Weights of a small mixture-of-experts language model, trained from scratch on English Wikipedia: 9 layers, vocabulary 8192.
Below are experts of layer 5 (counted from 0) of a mixture-of-experts language model. Rows are named gate (a neuron's input weights, with its number), up (a neuron's input weights, with its number), down (a neuron's output weights, with its number) and show model dimensions 0-159. Each number is 200 + 30 x the weight over its row's rms, rounded and kept within 0 to 999.
Before each expert's rows: "comes before" lists some tokens at least twice as common just after its tokens as in all text; "mostly gets" lists some tokens that are sent to it at least half of the time. This comes from a sample of Wikipedia text that the model never trained on. Tokens count by the router's weight.

# expert 3
comes before: "|", " |", "\n", "  ", "-", ";"
mostly gets: "  ", " %", " JPL", " −", " Candidate", "|"
gate14,206,157,178,232,180,231,151,196,200,201,219,277,178,260,195,190,207,240,209,208,220,138,241,186,199,182,258,265,238,256,173,170,161,221,209,146,206,197,194,194,264,172,202,197,192,220,205,211,223,212,225,185,196,176,251,272,224,179,171,226,171,213,150,165,204,199,183,212,184,241,197,209,220,197,235,193,265,191,237,168,248,201,214,161,215,188,184,193,203,211,204,215,237,167,226,198,199,164,180,206,238,190,156,199,189,200,196,198,134,169,156,224,167,206,221,219,176,241,195,182,176,240,210,221,195,242,150,235,159,179,163,191,187,195,206,224,217,175,173,138,243,168,177,182,172,124,169,222,163,206,277,180,193,205,188,185,201,227,218,175
up14,174,173,202,207,195,171,190,203,210,216,222,243,168,240,127,206,217,246,226,178,251,195,203,202,252,172,222,214,224,213,160,246,156,153,247,152,208,212,179,196,191,174,188,238,218,228,197,197,188,240,205,193,248,189,223,186,190,189,183,209,158,201,149,163,165,237,198,139,210,265,155,172,158,212,202,142,232,190,214,178,162,174,200,184,205,199,230,213,219,244,220,189,246,196,214,215,192,174,193,226,228,191,183,235,248,220,197,202,188,157,168,241,198,152,231,199,207,221,193,223,182,183,188,201,198,253,158,273,171,234,180,229,224,202,213,248,195,220,141,148,215,177,239,189,190,167,128,142,184,214,221,245,138,200,191,255,217,204,236,190
down14,218,212,266,200,122,176,229,237,207,205,228,197,209,149,203,227,172,280,201,191,204,174,221,220,185,194,160,162,137,200,202,143,270,206,215,204,151,184,176,220,226,166,212,252,226,172,243,194,157,197,220,236,144,212,201,193,160,187,160,239,201,154,228,254,202,165,135,214,167,227,228,212,212,221,205,229,188,221,198,195,191,182,192,199,233,209,209,200,192,192,252,162,213,192,206,216,215,234,180,243,252,206,188,210,154,195,183,203,208,144,203,227,202,147,226,233,168,215,265,153,160,182,201,181,171,222,187,171,190,249,144,205,223,200,210,195,220,193,223,252,135,204,195,204,216,204,160,225,186,168,241,160,171,213,243,222,200,220,193,202
gate15,219,230,216,169,214,206,221,218,197,226,185,204,227,266,194,184,203,207,198,205,228,163,199,154,160,183,255,237,183,232,175,189,278,166,201,203,220,181,209,232,248,160,210,226,199,144,192,179,245,160,196,235,246,227,248,182,214,209,186,198,196,182,176,181,133,213,198,192,189,140,239,235,211,181,214,208,195,185,177,164,276,188,246,177,161,215,229,246,228,222,139,219,164,172,223,200,246,207,208,218,228,144,216,205,196,141,229,204,177,144,146,181,146,189,178,198,223,220,214,201,191,237,226,180,221,196,158,204,154,211,183,205,198,178,162,246,190,171,226,228,247,229,184,182,175,237,244,189,243,185,226,210,151,268,165,183,199,178,180,181
up15,215,179,209,160,170,176,179,188,229,198,198,205,242,227,209,249,218,158,232,192,212,229,150,163,220,197,141,208,228,227,169,148,203,188,232,257,254,202,223,158,238,183,232,161,210,139,158,175,229,180,202,219,250,204,221,237,158,185,260,209,178,198,247,213,188,218,193,258,216,185,222,227,124,206,193,187,209,218,259,221,192,238,208,190,202,151,206,261,166,188,184,201,199,253,211,211,223,193,163,197,199,172,219,205,164,185,247,181,162,184,153,235,209,233,166,197,158,178,222,176,188,227,231,166,198,191,195,197,217,191,222,113,224,260,158,209,219,181,170,152,210,168,168,245,226,222,164,212,205,232,212,202,206,233,224,153,173,164,212,188
down15,227,230,235,243,177,203,201,165,207,240,200,236,157,178,244,188,212,226,194,253,204,214,259,142,165,198,254,201,167,182,178,158,164,151,164,223,206,206,203,225,198,212,177,239,193,208,189,230,197,201,155,206,205,226,259,282,243,207,206,190,243,188,162,163,221,178,156,179,150,210,164,198,198,164,166,175,179,148,195,209,242,170,167,169,204,241,232,191,240,196,240,196,178,234,164,199,205,209,249,243,167,189,207,231,188,201,198,202,205,216,155,183,187,198,211,166,199,212,196,252,214,235,153,173,204,211,215,179,217,207,231,231,259,194,205,211,159,201,241,278,146,200,241,134,164,218,240,190,216,171,203,180,183,167,181,218,159,215,148,217

# expert 7
comes before: "\n\n", " The", "=", "-", " In", " He"
mostly gets: "The", " The", ".", " &", " †", " :"
gate0,166,186,113,179,227,171,208,233,171,214,199,187,180,220,232,208,208,224,232,205,194,234,195,189,197,154,217,218,196,204,157,183,248,216,227,240,125,210,229,225,225,235,165,198,182,246,186,190,184,169,173,228,200,221,139,157,199,225,213,222,194,219,250,202,187,193,144,237,229,241,132,165,181,228,212,196,171,172,150,167,167,167,183,209,207,143,223,197,158,127,141,197,176,195,255,222,175,219,236,226,196,208,175,195,205,163,233,223,230,183,241,197,185,213,227,212,222,131,218,207,193,229,207,220,199,238,149,258,227,191,155,226,219,235,235,238,218,240,238,195,194,233,159,194,197,167,237,245,178,227,202,176,224,229,202,202,248,207,217,211
up0,263,207,207,215,162,177,178,218,159,139,262,170,217,186,198,226,160,214,154,183,158,203,236,213,182,208,166,216,259,159,200,252,214,193,222,141,239,169,189,235,172,144,137,204,200,214,164,177,222,250,153,201,186,202,195,188,227,242,188,225,205,178,161,261,211,194,190,214,202,216,270,232,204,148,204,206,186,200,221,186,194,148,199,198,197,212,200,214,196,188,218,174,231,167,228,200,210,207,167,217,189,203,144,221,196,207,270,153,198,148,187,214,211,209,208,209,172,151,180,253,192,210,158,157,182,188,244,196,196,262,220,198,195,248,198,176,227,210,153,194,219,230,198,225,165,224,229,156,256,148,215,238,237,193,170,210,230,233,228,169
down0,262,234,240,243,200,153,162,187,239,204,187,172,182,218,245,215,222,197,206,206,181,187,181,225,216,207,189,162,223,159,170,259,199,197,146,229,176,226,130,243,194,250,199,220,247,187,183,172,209,182,164,211,232,190,214,239,237,168,173,250,171,229,205,197,199,169,179,190,196,219,217,206,242,200,184,198,221,193,228,163,175,179,194,249,210,247,178,164,240,186,251,238,160,215,178,151,129,181,160,256,234,190,197,169,210,178,232,196,165,178,178,238,195,217,166,199,159,221,223,221,248,169,129,154,185,190,194,147,185,168,220,156,174,175,176,179,176,167,140,223,197,222,224,244,164,177,200,186,209,225,200,159,231,164,190,194,240,189,159,182
gate1,166,231,173,247,192,205,162,212,196,189,225,213,187,196,134,216,182,247,234,177,217,215,190,188,154,201,243,198,241,228,163,225,130,228,185,213,148,155,186,187,174,176,202,185,170,200,152,193,204,205,192,164,188,199,207,136,212,225,245,204,228,181,217,191,195,192,271,236,175,248,245,176,199,186,264,180,232,210,228,199,129,241,189,164,160,198,144,248,213,205,276,238,188,184,209,251,229,204,193,177,187,209,240,192,191,225,192,207,158,205,176,201,133,193,200,170,243,191,177,162,232,200,174,216,243,222,212,250,172,172,165,229,144,166,227,210,214,218,230,226,177,172,216,184,190,195,238,170,243,182,199,220,176,205,165,142,159,197,227,196
up1,206,202,171,121,176,185,186,195,240,222,159,200,189,168,227,219,239,176,168,249,205,194,209,232,231,205,218,210,160,245,186,236,189,223,172,198,263,210,178,197,211,224,172,189,212,244,249,194,230,227,204,219,165,161,229,203,198,197,166,194,205,206,222,145,207,179,159,159,223,212,193,222,210,143,198,241,194,164,181,213,297,226,227,199,171,204,233,247,170,166,160,218,175,136,184,189,229,160,216,166,225,195,174,219,223,199,202,196,228,226,202,196,245,246,224,223,183,216,197,182,181,194,245,168,239,206,238,155,207,140,228,174,235,218,184,179,238,172,232,199,257,217,223,170,144,205,148,254,180,174,150,161,183,195,169,232,232,205,165,244
down1,209,205,193,219,224,229,179,231,196,150,203,215,173,200,223,209,202,167,207,193,213,205,238,147,215,215,215,178,208,192,280,232,251,184,158,234,182,167,201,162,153,246,158,191,249,193,217,202,230,166,207,141,226,209,176,215,215,159,216,235,169,178,163,220,191,146,161,219,238,237,204,206,152,152,179,197,194,238,269,228,186,177,187,194,217,204,210,171,199,229,83,199,253,209,226,238,187,210,196,149,188,187,214,196,217,246,203,226,251,197,184,190,195,173,195,244,196,191,171,219,202,183,233,244,194,169,197,209,225,218,213,254,178,196,213,216,192,215,144,162,182,203,225,234,207,207,234,146,209,232,209,217,268,213,257,223,159,155,210,169

# expert 2
comes before: " the", " a", " to", "ed", " his", " was"
mostly gets: " which", " has", " who", " have", " they", " where"
gate15,145,204,184,173,204,225,198,229,153,212,171,223,194,114,184,193,182,182,201,225,206,155,236,196,224,207,216,182,206,189,204,227,163,181,158,191,178,168,168,198,198,236,154,153,198,221,206,162,139,182,198,162,213,189,207,257,229,191,245,238,194,205,207,195,201,224,270,227,203,189,178,166,238,223,211,192,220,194,181,226,229,263,200,234,226,234,249,150,278,193,182,212,205,137,173,213,196,187,253,204,173,180,210,226,173,192,188,240,188,210,185,222,214,199,195,204,141,142,194,250,179,239,219,194,218,232,226,187,284,196,233,231,169,210,229,222,148,182,120,246,207,226,210,189,197,249,197,179,208,217,186,176,207,154,183,147,203,223,182,221
up15,197,174,229,256,136,179,186,164,171,192,203,242,195,170,217,177,205,163,211,189,187,190,222,177,216,195,221,168,198,152,172,209,166,200,240,214,197,200,225,185,208,191,223,161,198,157,184,180,202,111,262,201,185,250,214,199,195,187,181,277,220,238,188,193,182,191,274,248,154,236,246,250,161,177,191,174,257,173,161,194,218,151,196,204,196,209,219,150,205,254,186,154,222,202,190,213,216,207,194,206,193,157,170,259,239,260,186,231,218,195,216,245,198,176,183,216,158,160,185,208,194,259,200,183,268,188,170,178,234,202,175,216,201,215,207,172,233,256,157,199,183,178,210,240,157,242,175,191,225,207,198,239,174,173,201,220,190,237,180,163
down15,212,241,231,235,216,208,164,191,186,220,221,197,222,223,224,177,225,221,161,168,227,229,210,206,183,181,197,241,214,172,202,208,214,177,181,187,163,211,273,179,236,197,210,207,176,199,207,191,175,230,185,219,198,168,156,227,220,257,157,247,196,148,194,158,183,236,192,214,164,189,168,218,157,164,218,172,219,194,249,185,223,253,229,202,209,221,121,212,179,196,190,206,159,219,234,213,202,203,249,159,195,191,199,204,215,174,195,236,182,208,170,215,157,180,203,196,260,263,175,172,191,188,210,228,106,151,195,257,215,184,211,244,171,224,106,208,185,154,201,231,227,211,149,236,205,170,199,216,133,239,216,188,251,219,190,166,208,158,186,167
gate16,151,224,218,234,205,187,186,232,185,204,242,162,198,207,259,226,143,191,174,233,161,218,271,195,191,165,218,198,214,150,188,191,161,261,212,192,221,240,197,215,121,180,131,175,183,191,192,207,167,188,246,156,239,211,191,202,177,174,229,237,171,215,223,219,183,252,232,216,172,133,194,210,186,182,199,138,190,188,162,183,230,239,206,240,256,168,185,230,245,285,175,173,171,187,185,209,221,229,220,215,235,204,172,204,220,213,219,183,181,157,206,215,182,177,206,168,194,209,165,200,173,172,161,179,188,232,203,212,210,234,245,189,210,235,130,154,241,191,168,197,230,233,171,210,218,227,218,199,209,221,191,213,196,227,176,179,234,254,176,155
up16,215,142,200,200,252,210,199,221,258,203,193,231,234,173,208,181,189,177,233,155,130,206,255,222,196,192,207,186,256,210,223,193,192,201,214,223,216,207,168,147,289,187,244,162,190,221,170,199,215,191,185,236,187,174,148,229,202,187,219,184,237,204,200,232,239,164,210,180,177,196,192,180,184,253,233,197,160,207,207,162,181,166,181,134,203,271,220,210,160,139,148,171,197,249,255,269,177,212,194,185,233,203,156,214,196,189,219,197,215,217,192,264,193,164,207,172,190,210,238,223,178,237,223,199,190,240,202,211,214,254,220,169,213,209,163,233,133,204,182,231,175,181,216,173,179,218,214,182,169,211,162,183,242,151,187,213,229,153,198,215
down16,186,142,132,236,237,228,207,223,223,180,174,231,216,187,174,186,270,183,198,211,200,219,171,191,231,212,168,211,238,207,208,166,198,168,186,239,163,156,236,187,197,204,209,212,209,203,215,236,180,166,169,192,166,151,196,224,213,196,165,213,255,180,182,155,234,185,196,209,211,190,260,188,140,233,196,155,197,242,212,231,173,233,205,195,208,148,182,205,190,177,146,178,181,216,184,224,153,249,207,149,206,177,196,214,180,118,224,192,203,132,220,203,241,183,212,189,167,156,252,248,224,204,209,199,241,195,151,170,170,210,179,191,223,183,208,177,187,177,176,226,203,216,217,205,179,208,236,165,211,211,203,281,192,168,189,216,237,297,194,257

# expert 0
comes before: ",", ".", " of", " and", " in", "s"
mostly gets: " people", " government", " group", " player", " service", " day"
gate0,167,223,235,274,136,226,203,212,221,157,215,181,166,236,167,144,217,201,224,228,170,174,189,193,241,223,227,212,207,129,174,187,189,271,216,243,219,178,209,179,216,214,184,219,185,242,168,191,257,197,171,214,208,196,219,238,206,160,179,220,172,209,187,184,216,231,263,167,246,171,188,228,195,231,178,210,214,149,168,141,204,247,187,169,198,255,213,246,260,197,214,184,260,199,180,193,167,224,161,260,205,159,156,167,242,188,227,173,198,207,190,227,174,155,179,183,217,178,202,164,223,233,153,180,214,157,219,191,187,152,208,182,182,197,191,212,192,209,182,229,215,160,200,210,214,165,148,239,208,150,227,222,201,203,216,227,176,173,192,262
up0,208,216,252,257,156,227,241,200,207,185,203,200,225,219,255,170,183,242,214,217,151,187,175,218,216,195,159,185,207,126,191,211,235,217,236,216,223,183,224,164,158,262,181,186,170,218,209,184,185,150,168,193,188,191,210,180,186,141,226,222,197,199,217,147,231,193,187,199,235,116,207,224,221,188,238,216,179,196,177,205,195,241,267,196,217,167,220,206,216,120,177,165,215,186,186,206,159,241,210,225,230,189,193,206,162,178,232,201,151,206,215,150,212,166,200,214,198,224,236,181,186,209,189,230,205,130,210,185,176,215,206,135,219,257,243,210,216,195,206,246,198,153,221,156,255,247,185,207,195,190,241,180,206,199,156,262,173,229,174,233
down0,132,246,196,189,160,222,225,159,257,223,210,234,211,219,212,187,198,170,191,188,196,205,165,194,162,201,179,202,188,163,180,180,191,187,202,184,186,238,219,255,167,213,190,150,205,237,202,189,200,134,220,188,212,161,156,170,211,202,195,259,178,181,212,194,215,241,155,206,211,142,219,189,175,168,231,207,222,184,196,147,201,221,230,205,213,180,176,207,176,181,104,157,198,206,180,169,185,235,182,253,215,206,170,178,148,216,181,121,186,194,248,221,177,239,201,193,220,204,224,145,155,239,188,217,192,206,193,152,213,193,200,150,218,202,193,258,229,114,241,223,176,194,209,168,240,172,178,180,219,126,218,195,226,219,158,232,180,179,208,169
gate1,228,154,173,157,139,149,197,250,212,176,210,234,171,235,175,152,172,165,220,247,186,242,203,198,181,132,206,191,219,197,162,176,163,219,240,181,200,200,175,200,217,183,221,204,236,226,198,158,183,222,221,163,213,209,203,174,199,252,171,263,226,173,216,236,169,210,175,152,174,167,186,176,248,232,220,202,212,178,198,158,234,175,158,200,172,240,198,146,206,250,296,209,229,167,203,204,273,247,182,213,237,214,151,188,242,227,230,188,211,177,227,239,208,198,201,219,235,223,181,227,156,216,208,225,215,199,178,179,230,160,160,172,188,160,208,185,180,236,192,189,205,205,211,198,242,214,166,169,171,191,200,207,170,199,131,157,228,237,187,179
up1,156,181,168,186,169,201,231,207,159,182,197,236,204,174,189,187,208,193,196,188,117,184,175,197,270,246,259,194,185,181,192,193,209,214,203,192,204,189,194,228,247,172,203,218,233,204,185,123,240,235,199,195,147,203,205,191,222,194,180,246,203,206,209,164,233,199,251,221,221,224,194,208,193,149,217,192,188,193,190,220,185,183,212,222,194,159,190,224,190,226,223,212,258,182,173,210,253,158,114,199,229,154,207,212,185,243,232,202,140,144,173,208,220,158,255,198,213,238,231,186,186,248,174,237,224,125,227,213,154,197,196,267,150,149,207,180,245,212,218,222,213,197,157,219,187,173,189,165,237,175,171,209,188,237,204,242,210,224,173,238
down1,222,217,173,199,230,193,171,182,186,184,205,279,216,214,176,179,249,183,251,221,220,214,257,183,222,165,174,225,191,163,181,187,183,243,221,175,186,208,166,211,257,179,191,216,163,244,167,199,193,230,224,154,159,186,207,196,188,158,155,209,231,234,213,191,199,169,221,212,161,189,156,204,213,225,219,135,165,161,251,220,198,206,247,245,204,184,249,215,173,224,195,148,228,195,199,234,192,203,188,217,206,183,257,249,225,180,221,151,159,184,262,163,196,275,202,231,211,228,245,226,160,245,219,218,191,204,186,235,273,160,193,218,159,186,186,200,220,163,152,185,230,233,187,181,224,194,234,223,226,212,212,204,241,220,159,167,242,225,155,222

# expert 5
comes before: " |", "-", ".", "–", "0", "1"
mostly gets: "′", " 0", "5", "6", "9", "8"
gate14,254,183,211,204,171,161,217,160,190,214,212,177,236,191,161,258,254,216,251,176,210,220,184,208,278,179,216,188,228,197,200,247,121,185,192,228,230,211,199,212,199,169,201,216,224,182,228,219,180,185,211,167,203,146,170,244,206,194,217,196,181,215,220,193,214,213,174,247,170,177,219,240,203,223,186,263,165,209,183,142,157,208,186,218,205,222,237,223,178,229,167,194,211,230,205,216,222,217,169,174,211,254,160,206,235,178,211,177,220,150,136,113,192,162,193,212,185,176,226,214,163,131,181,189,173,153,226,191,220,169,181,231,185,172,278,182,214,220,214,148,213,162,202,272,165,206,201,215,229,227,187,212,198,214,244,193,177,155,228,193
up14,226,197,186,231,230,135,224,224,210,204,221,193,280,217,209,200,244,174,218,192,174,210,180,222,226,147,176,183,238,227,218,206,188,189,189,158,219,211,158,231,220,179,239,177,187,200,272,229,164,214,212,194,174,192,188,241,169,251,254,233,152,210,219,152,215,115,185,219,224,214,244,221,154,190,181,220,219,182,173,172,160,199,205,186,230,216,221,216,147,220,184,231,189,237,217,257,186,185,165,204,208,196,215,179,225,150,216,217,207,187,133,172,204,239,202,160,168,227,219,162,154,217,174,160,212,195,189,157,210,229,157,218,148,252,230,151,208,255,178,210,209,161,221,177,188,222,155,147,192,184,226,188,210,216,221,261,230,191,207,168
down14,195,230,221,172,202,233,243,194,188,229,208,248,248,208,202,204,216,196,237,161,247,208,165,210,203,187,211,198,232,254,199,168,229,179,250,192,222,128,193,226,215,176,204,198,194,225,167,261,150,144,211,219,119,218,167,212,173,220,184,195,185,206,209,178,210,180,214,224,198,220,173,188,191,208,202,230,171,164,177,204,180,195,240,157,197,200,211,225,224,208,243,224,225,249,215,224,183,148,219,174,202,251,234,195,246,112,273,160,235,181,169,224,196,213,193,216,170,156,175,178,158,226,191,201,242,224,190,154,199,166,210,167,173,172,248,197,254,223,185,187,209,162,245,205,247,199,181,162,147,218,261,154,193,234,224,203,241,206,227,192
gate15,191,212,216,176,192,194,215,219,217,210,216,219,176,231,210,241,228,243,234,195,170,251,183,164,166,180,162,230,186,154,195,164,246,190,198,222,212,228,228,245,146,190,171,229,203,168,184,183,230,176,207,244,173,274,186,196,186,234,214,216,246,194,188,210,186,160,256,212,154,212,200,228,204,234,178,189,192,190,159,242,248,182,204,176,161,188,176,202,182,220,147,111,216,196,212,261,209,182,182,208,145,213,236,255,212,213,196,209,177,144,161,197,192,160,171,159,217,157,214,154,242,216,207,158,199,226,186,210,204,184,173,231,218,183,215,202,235,187,151,227,151,157,221,256,165,220,163,276,189,226,228,165,215,188,221,246,223,198,191,249
up15,244,181,187,231,240,239,179,226,218,244,248,184,195,184,174,199,230,262,195,206,200,175,203,155,171,190,244,206,186,186,191,182,187,223,179,167,202,156,180,215,209,145,180,236,211,214,209,199,266,158,226,224,196,168,157,220,183,272,246,242,227,201,237,200,205,217,217,172,206,229,179,192,148,195,206,191,147,235,191,213,200,268,206,221,200,172,220,180,207,190,188,152,220,213,208,274,179,148,197,206,201,203,181,227,155,192,185,179,235,161,246,159,250,127,174,173,137,223,181,220,154,188,187,150,211,211,242,198,214,218,166,247,219,251,252,180,181,216,191,234,161,250,220,191,168,223,230,176,180,213,207,146,196,170,201,226,165,191,166,203
down15,237,199,212,181,217,204,251,214,176,181,193,233,190,149,231,162,156,201,246,223,219,191,217,196,244,225,208,243,175,269,235,264,240,233,219,215,218,257,181,166,226,175,182,222,231,130,209,241,218,202,208,161,210,200,214,218,186,187,170,175,221,194,237,198,210,181,201,265,291,208,184,169,205,216,161,209,191,249,198,173,212,132,199,187,200,195,193,186,198,255,226,173,216,190,227,205,180,197,235,190,200,242,238,163,181,157,177,188,206,218,216,162,165,144,154,158,219,185,191,217,230,207,230,201,155,229,204,232,172,186,224,277,208,251,238,197,215,196,204,186,163,158,168,218,183,220,211,228,226,245,200,155,152,239,198,229,191,162,209,159